python train.py --n_experts=48 --routed_scale=1.41 --optimizer="muon" --lr=0.00704 --train_tokens=267800000
Below are experts of layer 5 (counted from 0) of a mixture-of-experts language model. Rows are named router (the router's row for the expert), gate (a neuron's input weights, with its number), up (a neuron's input weights, with its number) and show model dimensions 0-159. Each number is 500 + 40 x the weight over its row's rms, rounded and kept within 0 to 999. Numbers have three digits each.
Before each expert's rows: "gets" lists some tokens that make up at least twice as much of what it gets as of all text; "comes after" lists some tokens at least twice as common just before its tokens as in all text. This comes from a sample of Wikipedia text that the model never trained on. Tokens count by the router's weight.

# expert 46
gets: "9", "0", "8", "7", "1", "6"
comes after: "9", "0", "1", "2", "8", "7"
router:511510568544525575427516509558445489489442484461466496516525474617534518534511574467458460551525449482559479545513394520490512424451486482546516455512492463522462533409551464525540510527500507523468523538463439477498498544499511396521462503515545529528488565496511464542500491468505481525467477489499474510547584540547504537519421506562492506558561453468445505522454503405553528545519500504533550562577447463509462527522532516486477491506523494438532533508530439569545451479511507
gate0:442546449506519540492439465506458503479493511528475477537453519519507523478455531475477476519549557523511498545559497470510478528526458478567472446528514510450524526578546483517574518555464518490465507423449530484476408515472501562481476500531522511573475538440542527533519429493438524514518475467554470507526485505484565531540442461468546549481489507493505516472541484351493564510511603535469538459460437536554482485485485529578481565449487539452545564456574494540561465459449532
up0:550403556415521546541552500468501458531477479438454552453533542418540481499543502462525436507480488488478451509463422544580447491456470529460606495475534541571498507396492542518397479476517519484550512510552515518510516517517542468507512512489451470437538492493521474491536595525529525498386457469486533463548533526537498506527482516544467455551488484506505494497486535514509433464481451493562459558492582475461481535518492480472516468493504472582489407473501452495490486513517483
gate1:500428465472472519464474469517495459474536484489424543460528507566373483487444419480523513509472468561567500533492473549513444420452489483551545430565424576505502516552439521508550448563512460416482502519482509548490510471511529419444552481454494541524444518529490533503454460464520458465534498500473544466487527478515487564528444466532459553488519495485554492449464508538502490561423504496493586467461521436505543464508502540485500458470558505517507470489565494512449426552537471
up1:511466451534517565509538526499454476484541472508474469489504489475464511409418546491561478481514549510557484588466449554555543520479488574441501481461510569491526401479539438484517438506433502437443519550454491513543507446424520508550474461465405422546573513497515506503500503443514441469528511590454503492512463475491476545474544441470457497498497527508547470521518572513473562467510432556537528518475516496534491498464461522478449481517548444463498533502444464575464431499521535
gate2:472532466530473489541487493523521462392430452436540522524489515562544467461495576600451547550525535495488493443499467537534528517449478473478465452459486461448480520528529525522570550449480524537466598484432465572511482483512529533547426520505556502524409522446440559498484523525524475526484469407491469472480497509488486505517602489513486486517492481556506591498505414490530521510509481527455467482522503525536516478553491567510515569443476459454564449475518517561546564511488512
up2:548528486450506538507487520469533558494434516560481511409439538525535410530545520483523518545444559530456501416544459476526494471415532499475497513513499551553490499518451551497501428501452557488527510552458555508563570541545471508539563459596520505449511442460521438530545474566503489505560439547545494523489495516520460464518563498457534459544501440460503494497542552566461460442463476481499542521471497503526532493399534418525538478506467511521465504469527505540468471495594513
gate3:454506427510488442486456532411481516498561518470503509517500467541508508514557549465392501514539486457503538497520548478471517455504506563535445498582553488443481450530544484498425465466479462490574492510462526568534489505471516490554554487492470469392517599476455482491541510532468487554533448500553449555506607510478533456458490507472481470507497538473590381519515474477462496547524536499500513446484522509462527476484443466505532514527580511514459470476522406487527463454549513
up3:515536520446515569523544512410550453496454538511449491486492481531556504485539458500431529544531486496511523528548578483475477479444500548520587443558417407525472507587474493465488468521499450531446446561517512463532448507505457509528428509565468411487554434544530471447543476519538554475523516438510542504504483458536456487481504497495473514598473476512492473498491552548543490495515502478491534459519426494530469525575517588579473445467495545464520574551499492489480476523548539
gate4:504468602507511473515505501554535450499420524540571558474479545520469530530439516527433452565477411497488509462453556511499527585491556554535454430513505537549495474510499596587472526503483498502540533531533487488526498483472489452492610486570524433536510453566455444499440529456489527426499437544473434494504469453532479504517491542446514534491510502484385510508460502522553540569469523484532488498549479536545508539467524481519496590539452462501490535497522515499458465519491509
up4:559484456483590507534490532471530513548522442420469478506540513453512535548514515484473521549502466466530458453516522544503485438544445386511525474517492497473501491515523390517517479511527520504456450506528485533527561499553428518562525509498478516502565520536534547541522491492487556573475478446544509497473476476471463460456462492503501568440438513386498442412477527475468505438540510469506561540452496472421517479573474467551560387489511516501526447516530528534531490521495578
gate5:512539543531497512485475495483509519497451480450523484541496493405513554523501529462500463520526518443452435462525553540509434459541548500500450423546520506432529501537417519539561487449489394533484518503550434401507510567487555452556475551455486544535440553543503466490537527444488477476466524453395441535501489480503510546486477564526522515495466475557464481488486470553515479484474499426437517529409541488549547567491507490542440488549439494465527553518556495467559505526489534
up5:510531498569549517588539446465476472537481507536514487517537485496498563465463556506415474530544492508441522534488485473523532615494437509541514463590464516504491498483528453511525537492480463568460481521444503438522488514505473442519453520473513566571495522443524568420520501560452511506518460449507412558495471528483441569565550596519464529513484505524540482509480506524520462483557461538484471480436518475493502586438476491514548538429491526490527541429464419496447493475539550
gate6:490536532533528518524532493570496519529484517536498510506486465539531540469522528475459526520524548524610516460499521441501529471529473476543415419466489570459586526455500491564522563506498500495516455538560488501619527514469540495455486504566491496502505521447532439492496508443498511499558450466521460418459488439476514473443519534498503510469549430608506505505559538431548466477502521516451498556527491476518506528517562513476499613475548603530479438443465455473520508446546484
up6:491566451510519456505490515556522474509482436551437493507475431538488531446536475530482489511459436462561470541480551466424559510423525493522495519460471482542514607476389505465543527553553535465487528517474575496497529467439501460512538547540494510486544502459531469496466483531465475557620470478480536514530522566478535475486537507485493517517478473498499538486491487455597508443492465538481460515532433512454467573472450562479481551415492443459491537460514524401477447517458470
gate7:465534540505582500448504427519457511504505503547505569421536521520446481526552491489437497501487506543558484578482545476470544487415497473479482565568551465547529521500534506462520490483496459552446461448493501467508520529475404464476541555470493509516477526497539504492485552549436473478553563510401476524576452567498467519415432454538526492564511553503495509449474429473487485504455449480487492478567516519471522444476557542513508364498556490511489497493477533461443505488533445
up7:562440498469539434464512491529459502489418482512462544503524599534533556502446474515533468553496491462433503518521498540475472493419508503516500540503495521497521417482550473492467542484496468398464576478493485502508438518448504543472518520556614443493475507493475469429483495531464495539447525535499531483531536493491471578505558469461467541536488502497501448440464552533412510595465510563447453478475507484501518498473576468418476591410481484436548504476476529469513513514473534
gate8:467561481459541590510495490447578498533496429486526506525537487478450485461509510533484495568512494568554530490571447481514558488558486526524452535434508468484520498557543470467421534455587447474465557499468490511521574526571480478488520519498554494564423520512538511515476543481510526473485492521449502418449488505601474519507513493528503446467534493497564502471472552544543543484520544493545593475555501502532608462545424540541457496568516517519482523526495417496458458524449491
up8:544551399454477487525528499467441477546459486522547507483445521446531484466397485557522534471475495478479487456517543467465563474480543505510520506500493514492542546523447440475554509498527539567509528595467432584487530480564500500506499533511525535515462474486531540490464446491497450545482498568504556502421458504533474511510586457499531545535499498439520500457504592485498499459443508457513477507448551528572500460394584480600537520569488533481493544549532479474513517433492546
gate9:530484484481482500416521566482450518510471562501494430566528555482521528462471542567518502512480471493516571522522467452505593457500504485555487497493532556463479530502470516523486462488504497464490547523496509526521403506532538495429561521480501536557511558498539494429527502463510485491533523530556504400551440497493518497523498497439500511504455485467499429411472502466483498426567469479488551510536432430556577507528452558422554466537531460471437456455515563434514420514571543
up9:554519512529445487455517420452511421479505457571534460490538519455582483479549418557420473432482532510450536498436485474498550448470451562506498507462564522491483554503484610470497525514580513462525536529517439480528432426506526534488475585507487475511484499497500496502552514489519523506494524526504536426538446505490531481533502534494531587487503538556546539430495423492467567473506519546528491545536574516553454520528482519511535469617508483476554527542495539538466500454520504
gate10:546476527437497428527493481469475520473402517483549579508543470440513564495457552557478516464495540484531476445477490524478488462526416556520486525523532529471494501420533532489560519521601449488506444511415478523491525484509485484483605520443477487550473484476480517528453512500439507538517445530470463484418508576481582530479537509540518506519509481527555537519454500503445538492451547451558470516511536485534560487451521449567398540474444459502493461540498520391513494537521495
up10:512503518523455543450498514499466555460488535522452510505457448492515548576471492438526477479516525587471532520535487518473450520598500540406511485519450529489471502481528466470567522505437515491468545566529505485486489519499541492585437424518497481508554486521498523532445491483577456549616509499535554490464470526467463546481507509466442535452609477471467461555552549491508520515545434552468504527530534521483382425539506452485452472517453472486574550502485501496559553524522507
gate11:507481491499540556436459440534515501553561510466481493530508490552514453458577548537490496540485486456486471531513490460573571430470494482544551484506435498460452535496483498527576470556469446496586478577539515484534544539510536435413441494498567447498489560474513537522534519505504496512564553492530464443488533549538574541520419547556501553511501549531559536533510508494557493493512531462490422514440476481408472452558519479550520514472529501506540560430547476588468488500517493
up11:486469445498577487453425552521523471495493498475382468520528565473445507518503402463490484491547486485449473519516521474486498599499505488486470584466482586477473511504561461570483560540539482504513483469575443456494432502392463479485489452462528487508482535514509541514529473488467512478518510501520516495511491484521538522537415453563545526505382491531489524508454515418520537504486475515468468516537410472500497562505537538550563437465497509489481519485580462568442495477502554
gate12:562511520494519460428494546488533458502438527480560493518519410492476481546434551503514531504568475517544527532520471473480494503505497460564562522486450481503518467497587443564564525481426581535438539462506520441488480466465474417505545543467568477489510476529441533456449488487536531476459549585497490527530535449505448512438548531526450506513488470461498491471419481549546458470462514461556446507575479470531494468426413538469534491434493532545527460460501518526547552462555539
up12:440502545463569530501507471455510517499508443528421468503482531441498530488503487578539468538483511500515483438471549621547522509504467548481494508488470475562584525534454522548474551488483461471499487490494598474442458463428434514483510483504512556510508448516455539500485540558419523533569479501414562497522457498513632524544515513482499483511499491482554460502524497501491496480487434557450583516546518522515492508533534536482522585481537464516476489530459436416533434527556540
gate13:493589473517455490499482516491551455380443506529472517461492481454462516548501573501504506496469470528455513376467474469531512518438412511437470523506501492503465496502546556535461581544449519471505501535483504500534512546477522559487478571538535537436519532437473504457525482489476519557492525497545496515471468563475476429462509519584503589530438519524498465545468474475479512454498405505530477527540481550550546498546487575480557517421520492475484520585536463458468478432542534
up13:511450503552436555491468490515498522498462573416531498570504415518536515508546558551590507521514449497558525434482536488485441466509459499513518487493575456537509470481492519524483490444506545593487519528443457558486457533565540507499395504467507540521496384540487478509463578468471449429486515424482479567531447505548548567537525491492516511552458476538477524515471465508516507524504497480525457398533507519435556523448455560500511481506491548483475574492488521542544509478461493

# expert 29
gets: "1", "2", "0", "6", "5", "3"
comes after: " ", "–", "1", ",", "-", "/"
router:562495522536504526443449467488486521474531500523475454523511504518488467465517514479461488516537506401476511478537449407450489368552528453535516540556512529555502494396474533536550585473514547538514495513486470501570557502501629475573537524537510473514490542437491504477504474489450507565499444487482479469490560527513545541549529455445549544518499391528484534490476480467534511505461518498500515525503529498511520604497527460458515469492514485535520527563401477518561505434532500
gate0:423472454531630502469495492457571444538526511476486510459406533505501533462460536504497471484484538442507521573627471514529460582494484490507491479482475475546484521497602473497547491493447440459508492456460478446577456535485472553492531541494548481523460497493471576491468482525452491554490484483532502505488508498508493505517504515478486527514438528518537569498536523419461501591483555511511499484505503513563546498523456499556437557532504558435507587408511532511575483454503481
up0:509485501518467536484618464438484456518535471423456464442521503527553473545577505475537480583471551507504499479537491452501441517530567605469554498533478543478501539458499506473520534499503497522573485527504493519539503486560492425559502524466467452468497584544477428483507527520484467497403478498436519418552558563461437522484534489530519496452531482498508524508501491503520473540486570490538465556571553522574485512494549448484496431517479513577467469484494505522533494569462408
gate1:460480517468490523471492480556512500507479479466386519444531528550407534526479530544475561520461492538555516503522492518543481505472525450503547436505462551484397497529480597539550482565505500401504528528532491553477482481581493509489506452483528463516473408510511480461483480427556537467506499500540527397521509460488481582542464444527503570484441447483502496423454479577477510469469507510526545542439486427507524519508487485438491483566553473490516477565535472506429453506476528
up1:522538448497468598572518467445469474421509517512442458531529493507509493460420432475516523546549548550581487496467499532511491511517536512464492510491537451443476474464551468541555497476460498468435530576501411550524505515443520536545462480460462478518469445529500543513494486456490490460491516593602508511486525465521512551523539408495465435470509552543513532503439517499527495457506510544575497547515482520496515454495476518550383535553524462519581520522480502504440491494541592
gate2:490529509471469493535516515572496495523509467474442447498491538521576462483532520565483474486551494438525476463472504572525470542414572528493502434509524445486576522451466459489545483498463492503501549552538495526473439535538549468545436508544541493594516505443511567459503517484538491483475464477446436477516553485503497496557576570479485560493469522523561554504509412426554497554492579467504543475437484516487496511533514496453484505518402528466550522496442452558567545530412498
up2:547469446454498462560474581539487551448495478506552451472434494504557455441552610444604452549459517441474409503520511515465528478427481513496485495553494485509509518492505458453481438440441570514555507569505531567550505492448466486525531472561495519494464458454479492499528520516501513501571516548532500463498510537535500487541553529424512473592550513479449434561520475486514456503508504464487526500515511546560494510408550430511511499527516563594532482504481495497463454502503505
gate3:509451431420512485540469534425514477501516571478491471515465458497542491483547493461361448602476487468479530533541482490506493476522551558512447484595471568461486529507554507484439471479502462477486489549526484531530510493507540470500553388509543453522519594514527475451526565551504535498567446483483488519509558453422471474494550394460534499499459457455491499492534501484480469512563482493446488531568529505463488475490506513506541481522509509468467468456523431462514573462471562
up3:456503503459536509531542482409565492470452551500473509480424483500535455514536549493463464511503480487525565444481540528503485468399523582515571514500505466454496456495512560503502505536524501511423439543546490572531488507467494487526480491573383523458507460538529462433512521540525480462493470543522465451519503540427486472479515569489459475500544533462500437532463476499537421513538459488479530520470493548565472538566530558567462533448492605473458590520526453481489547543542525
gate4:530434523453468509519512490507528449480427532538468511478457552503472510480573554590437473523458447493526523502475532466503562525496481473572495437494474492452427510527490500562509570476536522476478499460559543435545441434503524530485537562557540464532466488514442449477474586463459489428592513529491497479492512532513485493538449503459504549411565529518370450488525550569490522519468513483504480555522511479549488495482588518478485584464528519527498541527500509495433459467463500
up4:545522507541505523559420522476579518544445422405460523486481544487449470493505502482480514592493458468518522465472560460514489477563429431505508486502466479457519518464486528555512479531521528521443467567564547536494468589520436528441450515471510546508559556524503521510512457502517564571486465461537527465450422483518483456513453466506486541458490530456509456499444505520527480434574565421527459501439484468466476517515465449518479506510416539462506467552505539496533486553509598
gate5:534524444531522597459469520479512546524518512446497503533497514512535541492471583545489479521517495538502488467590495471472532469473620479536493427538498473508518481538360460477505463464529427495477462537530448519455480529528433485545522500441509485520449515483463513422499544498559533489548497444442489508446535490466488516541473574520492427513477466464565513494481483501581471512481500423526497530453490523527489508544386514548481525502468549517558493508573436488532513594461522
up5:515527504586598579525517559446495617538473548506562498555475454541528516512474523576384456530582503498465530510545467504514563593516500442489456552502493455467469512508583472458544483514474471499489453499476542472520474472492496493523552512484534496493515484469558599501491516536551533465470524436556518585488456520448511574506520516477454494511478450578509484549496501450521515475511500537543435492443474535482461465502519528474565495500537538525524577502488459465463541518539493
gate6:437518494501552506498548483557480465571472417521511535539514498554582533507501535446531527536566514481530504473543474446555501500502468480490451529454454557510561576490477452587533511532509477502493454473572500493562521483508577469475508458576517469503465528456441407510503521503476473562556530497553517438502563461442509518499507470480532578434521522563538469515523502489565473432478535518499518535466594477491489536500510544533489526525467608443458448495419502471558543450496505
up6:490564510451538426462427508523461402510515530564456488481465502537511467557524519530535492582489445477550430539511571490478523476441594489493480546493492515468462503512493533509517468503558501496514551532477565490590536496448495490562489531523484419483481476490583469507517564535428505557576494496502508493460501629492547463562560475489465563505447511484479466511431493507556513497487482570456536494427438560503476562505475502455531517423455501492510536467509500450514490521472489
gate7:495500495455496488449497494454488492603503523536484430470471554517468528514534502414522514442607487522564511506491575435472493490561539435520506553526478575564470487491489540461501450541543525506500465518462518441534558516495444461455579495520505463563438475531531491499541517538428518520492521487444494475500530486514544495548491490528493541601489503515517491528522402428492516545517438530453475511545518489513465405507585528552437421499550499552485548522415496508494447507464514
up7:474502572469494450515530454536447531457411458495450541508537556544529502453447450571561494506507518485450490525493439521535553557438498546474491502525456442485479505493543388484460527464552545464491484475485484502514519487443470532465420525489566470506412527474503462459469490520438491597534510478501597448459515538500525493506455498458431517517471536528529453479542574577514551465551547560434503448561489561533516479470555457534536513494451480440548496480513505520481479468468468
gate8:460568495571466634443537458545495531543471490486529500477563458469527551468505511511553484532507502463492509517477516457515531468505509515506506507516484505463540505483483594485438440436564434555489527529457499454480526497560541491579588521461542485551506510465468464510536498429563492456439453449508580475500495591514480473504513539424465458490546457519521430441496478429483528481542498535511512465526471444546536469550445544500442475557519509528423514517483430536474449524502455
up8:558451520540481475530474538521484504473459470483544511504537524542639455507478541563536475522528442455516543470523521536425539441537471502521542426483545502534527520542487453518456562550462473506557464550459515576512457469556576543473498494514455507498474488526559484514531530504542577540475527539563571492465522528507537541425461483536388509462501485525566466490493512557576540543469510487535478462502494503580542485441530566548581516512537484500494495518475497504484550458467573
gate9:500530415412478496534464577463445562482463566526439394535514466444543531496502560508506461484538433490507532517465479563481557462480493476560480482504523575435503509460490491571540521467519536456516546473491518559499464554531552495475509456489508551520515507500540500442485531459535451452491566520501574451489486570515555511483521527512462524525424521501532474434522430485536520499556483556501502443582502507526460544582491485503512482495459439453465515453460468449453428434535551
up9:458476485508423490524480427435506493464499527534553453496556486478502434488571491605470467457508515572473496471412477592536497518439477558544491480553521509489460497462517561517513516481531502459526552538506526456549459483515495544511493555508581454466483476473469450482491532511502575471501469502462564451517460506502480467507496527534494592543492515577521511489510449482558491446543565599551499540520577522553461535515483498587535513598506494479537482577439556506476528488501535
gate10:524471500462479464518456525555501504465489473484529599491510507480483535580452538493443522507526528454449516532483495438466498504523437507587474476601468507438447532480549469494473558541554441484550533470474468501465480511530486509496569445491490454506516514515471509456503540477394495578489505468381485460455471544513528508472602541536452553498482549561549540506527552484539482523465504521485468533498511482507468497539486409522447434468538456566525589541499580469490472552498482
up10:495419564523437497474495482516463528426476512486510540518460450471493544507458469450520514528506508592515509469546448487572576482563517465483441512463458518497533532435585548532577503466459441469530597548515520487481482497490515442485546484601521535516581496498478512532520485489531503538506542425528501502426516503431433502521548438476490495485567477409506522597532541490565536441517484560510508578479454482497484493481541465536462500530447544430538531486478478507524490462507478
gate11:516503479445526483459453443500540466520542494483452578454453478506557471505559553493464430520453444535504515530499493480466508512479532581475531482526440395421445527488502543541600467515454464481521516577522529483567532491463496517493526498478522461548518467433541486528560541531526557556482526496561474559471504498539565494509498523446470435517552445538511518493490477560511397576497535517451512587477554498558481434518517551493467549547462466488525531467555464468476514479568508
up11:541497506483551563489451542511462468460526504516415528548570522626499492502514481489534500519535486493445436505452479569523486590499527407503485524518486503476530491463562459450472525461546518480482583433529476474445492539466440522414533505448508479503422484491514452494569497496474496476566535464530487546554520534486515523501471451532544443521457516507521518525408496443500477514611473476411523500551470551506520495468548525516529473437486517448482547443502433523430504506481555
gate12:468529564489533499449445498500510480527433543424456522564548475490468476506485612491522520522485501526528489516473434480511490470472422530605493546502494504498501524437533503541522469528453563580546523475490572501550466514552495547525537541511404511499489451492485604574617480495505484566447495540451524500466514456504524518505512476489501512528556507557482497462465504525460564511541474446576529500550581495516433550397465476482504512528504469536473482459494548485515496515436521
up12:491499580501522529492504531587540491481476518517527535555470433514552452492463513544517495511533516486499494427428514482500486596534510521475471485423474470524574502499423461540518518487465490469497536478483581514424433526498460457473474494519519480458459571472495516450413480501467450520587538537413529491503496490469585556468569491522451476507589424474457429518456458476512474450513470492475573465506495521568481476533548464471543518451508458511479455443505473488601535475498538
gate13:489535531453516527486519501490564532433471418450544505486501472496544441469556569519551484520453468480504427502512528505524476459587455469474543548486562460512448493492551489497485534529539626527534536579459453471545451520500515525468482517562451529494530524502522461495483518532470558561485474507497552533465612552499504468520544480505491595528487510516503467514467558484530532415477509414513495499494469547449478490549449575483533574467553536474472545567514475483466444431483549
up13:502454489510512504472451497503455495506435550467477469561442438527477541464537533541557505529465473532486585485480512483494481454524470502557471453468532459483457499443517497573532411497491468555467472543563485539488536502492460478519444433465492486527488442545471465522415524473537493528474473467478415437436454488528509489489520488504443532465561524521568474532497534543465588479471488561465525413555495420408510490492463568469498519456546496430533456550611535555518527487524478

# expert 34
gets: "0", "5", "3", "8", "6", "4"
comes after: "0", "9", "1", "2", "8", "7"
router:487520547498517615433583448513458454507453487453459441464515526589501482468539543486462522625544492472533497488507537420511507440548530496508481428548472433528479520458550483474518516394543502514489576545514416540528479528545549491514529473497543464531466544482431489505539403520496508535465455516464480520520540520514486544526486485489489537545506442569491491526475490485473580509499496533519549549471492479481501492529548470506525473444529537435518505592509444540526479453546546
gate0:483529489520511503568442496499522490480512546514472466544458536525491511499426601500496486507535592509493545585574476534507436582523442516584527462498509508481482510571556480511578498543488508513456494413438548456532429546490518575505522500514531556567497510479545537527513485496459510507524487475569471497504469519448512543566418475480506553499515512455524503492518462387475524550483571558476551497480462498549493463485481494537494564439497496449566540469575539524548470484429506
up0:456439542455488524479589458466524520486524522448481473449518583442524471496525512453489443536468468529531449488472468524499452480498445520456593477461557502504499510428483534548449515498465540549573503518480526553469515509536478445465576500505462433463523512515460381407531550490544456514422436470422489510563577529507504538532474475590447487540489432490516512529488482530514506505493527529543487531550542456545501564528511512442509479470470448522447421478502480500491463571511497
gate1:512479551447566541479539512500472413534510496523373541402477466533370545507496565488471518495535480568578522474524493551572495476496466464493557435570441532508425494548472547468521515540543478455468540490490563516523504472533530455481505458510565482469516503510532512457502468446525486503544493516511522449498530485479509540536528477539453601460463515475559455437481471530489496480459537479448539520502488519570526491569496468480492512479555445561487458519552435508505467554550496
up1:500486537447528556511573477491482490530561462520531458562480436530507462490460492481476546468605510506566468514507500536460493555468528545492506479410529487535467522515495464472531416484529519501490491555547518541566516521522523518520455461447421491580611549499476530470449505470493420498524517561570461528504479386514549570506553501504507486501520509562531471510552565504561554511501495574509531553471494504526475492521446499481489493533529532508569496472372512497471484528502577
gate2:514568489533543505545495526507484489517496531473482504479499471527556523476542553550463502492538509483497498531471532490437609526444458463456532455511566455518539499509508546489487509518529520456491517481469471513493402532571556569534450551575558521559471507522483563476538508509438456539516478388494458459445559461556490539566580500493545508569506467548515543485435444487488443501539439506470526496492527456502504511561523588489497495457504530535585404501432466529520559535472538
up2:498529497508523500472532481476459481455460456557483522478457562523541480565546533465559484535513553403480498484496485505492481454473552487454486490503550522466447551460462557454561507477475547462502446541446486557532555483517463432474497463597515494523474505486505482490599525521515431508518514531532551417482508569519463446430550510444486441548538422527422508471487505500500455558451537468518500576538472482595536447441528436448503484539509555570533541519536560494529504509473540
gate3:570408455463494456575518494422465501488495575539488476507476505518535500542533564510398408511456548415476502504516538494514518451459515498523471539615522493452562490481585457527491479501490491475549547544437554518503473463488536486485564435504474519498493516517519557461493529532556583508535437455442487458497571436502485436541449405475522523513463501458560464504543507477458487450522499526487479382489471546529490508487537482502467447539490547512460502479522507513512473520523507
up3:484465499503542556528572513427557514476457530448482452482515406563526427505532497481470502541455473487515530517536609570464548514404514543477515540494480442566537542546487533489519459455515463539456449548495491532543512517520456479510498593538511449460519454551457513500485437490545497519543523467515464493505514476571509462499537531503450489478497522432476432510469531514492519509502419475478446546491529507583506452595506486521481414522483512487549500550522441447424458520587503
gate4:528449512482515505501510483544499421516422459526496524520501490520500487510519565527403490556529533461458526566495530439585578560507499518495494454545445538472459487446477551579511516497518481494473526562566514465543490490503514452501527504538499459553459507519465464525490519460437480439456504539404531461583468493497500501588516531441544600483532559582481494564543529497552614493459465532568558481523447506507500519466543460459524495491481554498476572518522506459459507465499470
up4:482438434516589451514496520486585546544482484411473574505512468490463462498505477552522519595555494546567539445496539485489513491565472478499466515527423491463457534502483496511517471514519522512447503563524487460477483558558437503511544500474490509504499545570462548499499486489500536596505483459546438486467492496500513436500480491432450541429539534441517477433402475530473484456539507479511483489436516450500541534570519428503515448530475525466552490569522505528567478582479583
gate5:541504487482500504451442513474532526507451490467457420556494494471513548494502523531526440420416502444492549496527494483471466476476569503447466437495482452486501439582418527519545482467555406540491493589562417462470534534536445494482523497452501451479526562516493491433546564499478450462478513438451489448428474446488512484536475532475515544463482475513536480497429477505599540446550482427557505508466506496490517497484442511582479518477481508459507503521571437424510493531485531
up5:495531470508522492523457476539497589541505520592509464578442477532477479472518525609427444509547529464511543506517470434503524560519567505487462537601490466528483460507506491492507531472521495484527475501479572415500472480585498489513495491412425512546481470416508523535514541479498512465498499449500444548578501527508462560531509529484466471602466465474510459502403449435476477471536463498498436407464471535464457471407540535512549489497519520536526520517505499487530494509543523
gate6:419487525482499504545544439555534474549549424524499521469525495472481531500507498506552462592506557430505522480507541507503507537566511486517428501502506555493536514465541496491597522470496517481561458583551460485510509499513575461539476503593537479566452487401481483520522524469495550477588496455504433381502501462520494470485498503543456551476491486610507545486593514480537496534483502506458510516507557498525477491510571506481477542462479579476500531481434449448527463436475508
up6:508563447541445500484487517494527506618529459573481507498479538492472440545541499574519503481457438499565521586505559459449547537483542446564516542457514526549460578468427514475526510573582494479469510506433513512542517451413539498539499492565490547492565466523487557554478493475478464568548489510513538443512528533516505499516486491476431493515507470500448482539507508487512528439468462546497459494476449575453527512500465508526446509398456460505529485486475606471435485504488538
gate7:416511487567477472497476481497475466601541509491492520475520540527483571563506471539473486454512477542530446517531487477506567486469546527404467523531556486521494508489488432484434555523578452481473480519441494466489528572461393473458495461475520510543474531524495544550553523623459495506529535474489494458582490508548515532475488485560521451518515521563473503454491422479438542538472497504479460441494458522540533450517542521461494390446550490573500546462476565514500456513511468
up7:535460589469485472532565432543475463531460500480451503473496598492549529500498529569543506523504505489410500495509463494509547514436500518526459534476517549506502469439579471435463494434464466423480545516556478473534516538459526499417501508520571419487546481442536450483495492490468470577481520550517576451493546518537458522499530465443495531482471503524470500493545539525470431486477475555376484407483550456565598489522519484466519475440522511495518499439541484514469481509475483
gate8:448500503475544555519520499521538495518432481463494421422510531527490430433508507466491555569514487466497536477508519411495534462473513526443435485487508507443517551476497508529457538436547466558492488569499473498457481439578468480543527474450519445570484545512498468557506477465525520540450504462444529439518482504509461517528525522441480464472588514472503462452492547557510572494516505490536530503507518433576618465521531539562470420528546479483450521577512445482493449479495594
up8:531533465487513478540460514508504482539418479504560521494472522563549479485495557524456475477485483442476505511494536543493482490558489462508490500498495527543575548525489454451498501499478506478433536609497478557463494489482551466519545424533519535532463507552541520574483484540511523549511481490519577515460477490476464498581578532546429463546408515433507482484508546472491475513424504515509411499474545515514537448444495549637567603503465525521474538541564447501505525446506566
gate9:517458497527436430531544553515496583484492518526535469552501558495544526471460542478558522540534507484509474520554471537503534510576561501567481474453500477491517467565489503509485465448502490468497485519457502541542469450518522505494458518431488470556553514539465509469537537532522432456513563465568556499507463600472493509490569563452498541545472440505514532438512503490509563421524547489541550545486572434534498563533431549421547453476468446466453509445463555479517447477517596
up9:475477472536449423526499426407500491452478480553560477489498487513508474539503518553485433438489515495453500456441516507545531480473498586545431497460566455469439491429466530438504490480525493419525576571533516486502462442515491535508432569524471464515492494508492447519506501461539470482502505482512532482574458529502532454533537532465521629534502484568523516429492456442509514467444588565504552535528639498482467548513502502528507516549466526484525488502500512506500508457486554
gate10:547476499462516430526461555504450547545382428467410521504487454455471524518506561509504497487493483456547482465485465476499519479581500575485467556571483566490447567449527515510519517520591409484544508426396480532513495570521481489502558455439520481513485521537474547506508540511463491526524528480458479411493484543487537504438524545535468496545482489509518585529530537502444466490489494514530523468523519511519487488504464449601514459455489561508550552498440554477502483558546533
up10:492444470480476582477479501464470523454371493461453600504527478499554528562444469481540476436515533601460537509504486513533465508535467459396427517492448522525487484485484467534572586477476492481529573490578471550526520514533548490547473490515492528457530498512531475516505517499451537500499451487545569476445501458452449592483550527421438550502520486476496469550507565536573530460449464548471521532518483514452459511486570535516460501487472478502579511522535494467524528484502491
gate11:546415452503576480455489487479532470466489521468376529492470500567547446510503532520456511573481467448497487499505446467519556476504485578511548538452460473475455596507517479520551500536488440538543559555533491507521528519489505486528506467467468422548511549485490469440466553519524537552497524477496454529450546507474495443528454554519483487500505511525504507533515469489543540508423532516429540567435560422606403457502528505502484554528534533480507534506582438513490533501468446
up11:522460530513502542466546582565510505485534530544447462529428512542545508503487428495468560492511532494375467443531548499493465484518542485530530552469494569534514514472526488484479597496505440501524486442538491496565451565447505554501524490526485457507500539544510426450560470529473489503517471426503474456528496512545476480570479458519532523475452559526474516543478564505438478512505514512499500503523475477499586549533615486547524439471474484488431529481568478540548484514396584
gate12:482529529445549502433494514487504483535424518475544552538488421532486415531425540482568457465510461557548547540510472442545444503471514499477486518437489499505566510495502458531517500508427559558438516541539505498489456479552453530480575521541452518491479472568434495510484545466511575531507544573479402505474516462466523538534490541423446527532492410530557471462542437525447558498488544516497429486530478529491556492441502521530599483473538529561477540497481515479554513501526502
up12:522448530500535545498470446469549504523535412491489476517494461485541530475513467543542490527535475515495568473530530545485556601509455580495522467496460516555567546473500522466499540470442535506482516447499612471454511446465496407464489474530492501514488534453493537468486500549433489470543441517436561488472517532534605571550540469569443418508574531504490425452499556506502505456551473550525551503550479541547468513587562483466470518503477514497526501466467497468565491458485527
gate13:488554500491522435531537510544579533408451411455524524445474430481445516424552533521471447474426478521519516429505546459563492515450455556476490482493503458514476484467529463559478564523523510490459552574498492516535480512480495561466520571531514599528506522496479508495535473541507520532449488475474498479513505579493459539469545463535454584474476527500491460561455448510549576441574483502536485519489480476497514482581516521463605522446493476506545529541535485508526488415470543
up13:501502554528513482446521447510471498433429551460461525558497447481488524499514430553598442446516493508498523523472460496450517505497484487505541417489532493568522504513486489624520511475448481508467519488537505587475511514561545476511432461475488503534512528546524566466482508527474489472491456409461433582479442447566491495554522500498479540484504511510554563562491442564470512518593471582544553502512474539437567430463512542574509513540451547506472499512498524532525482458474484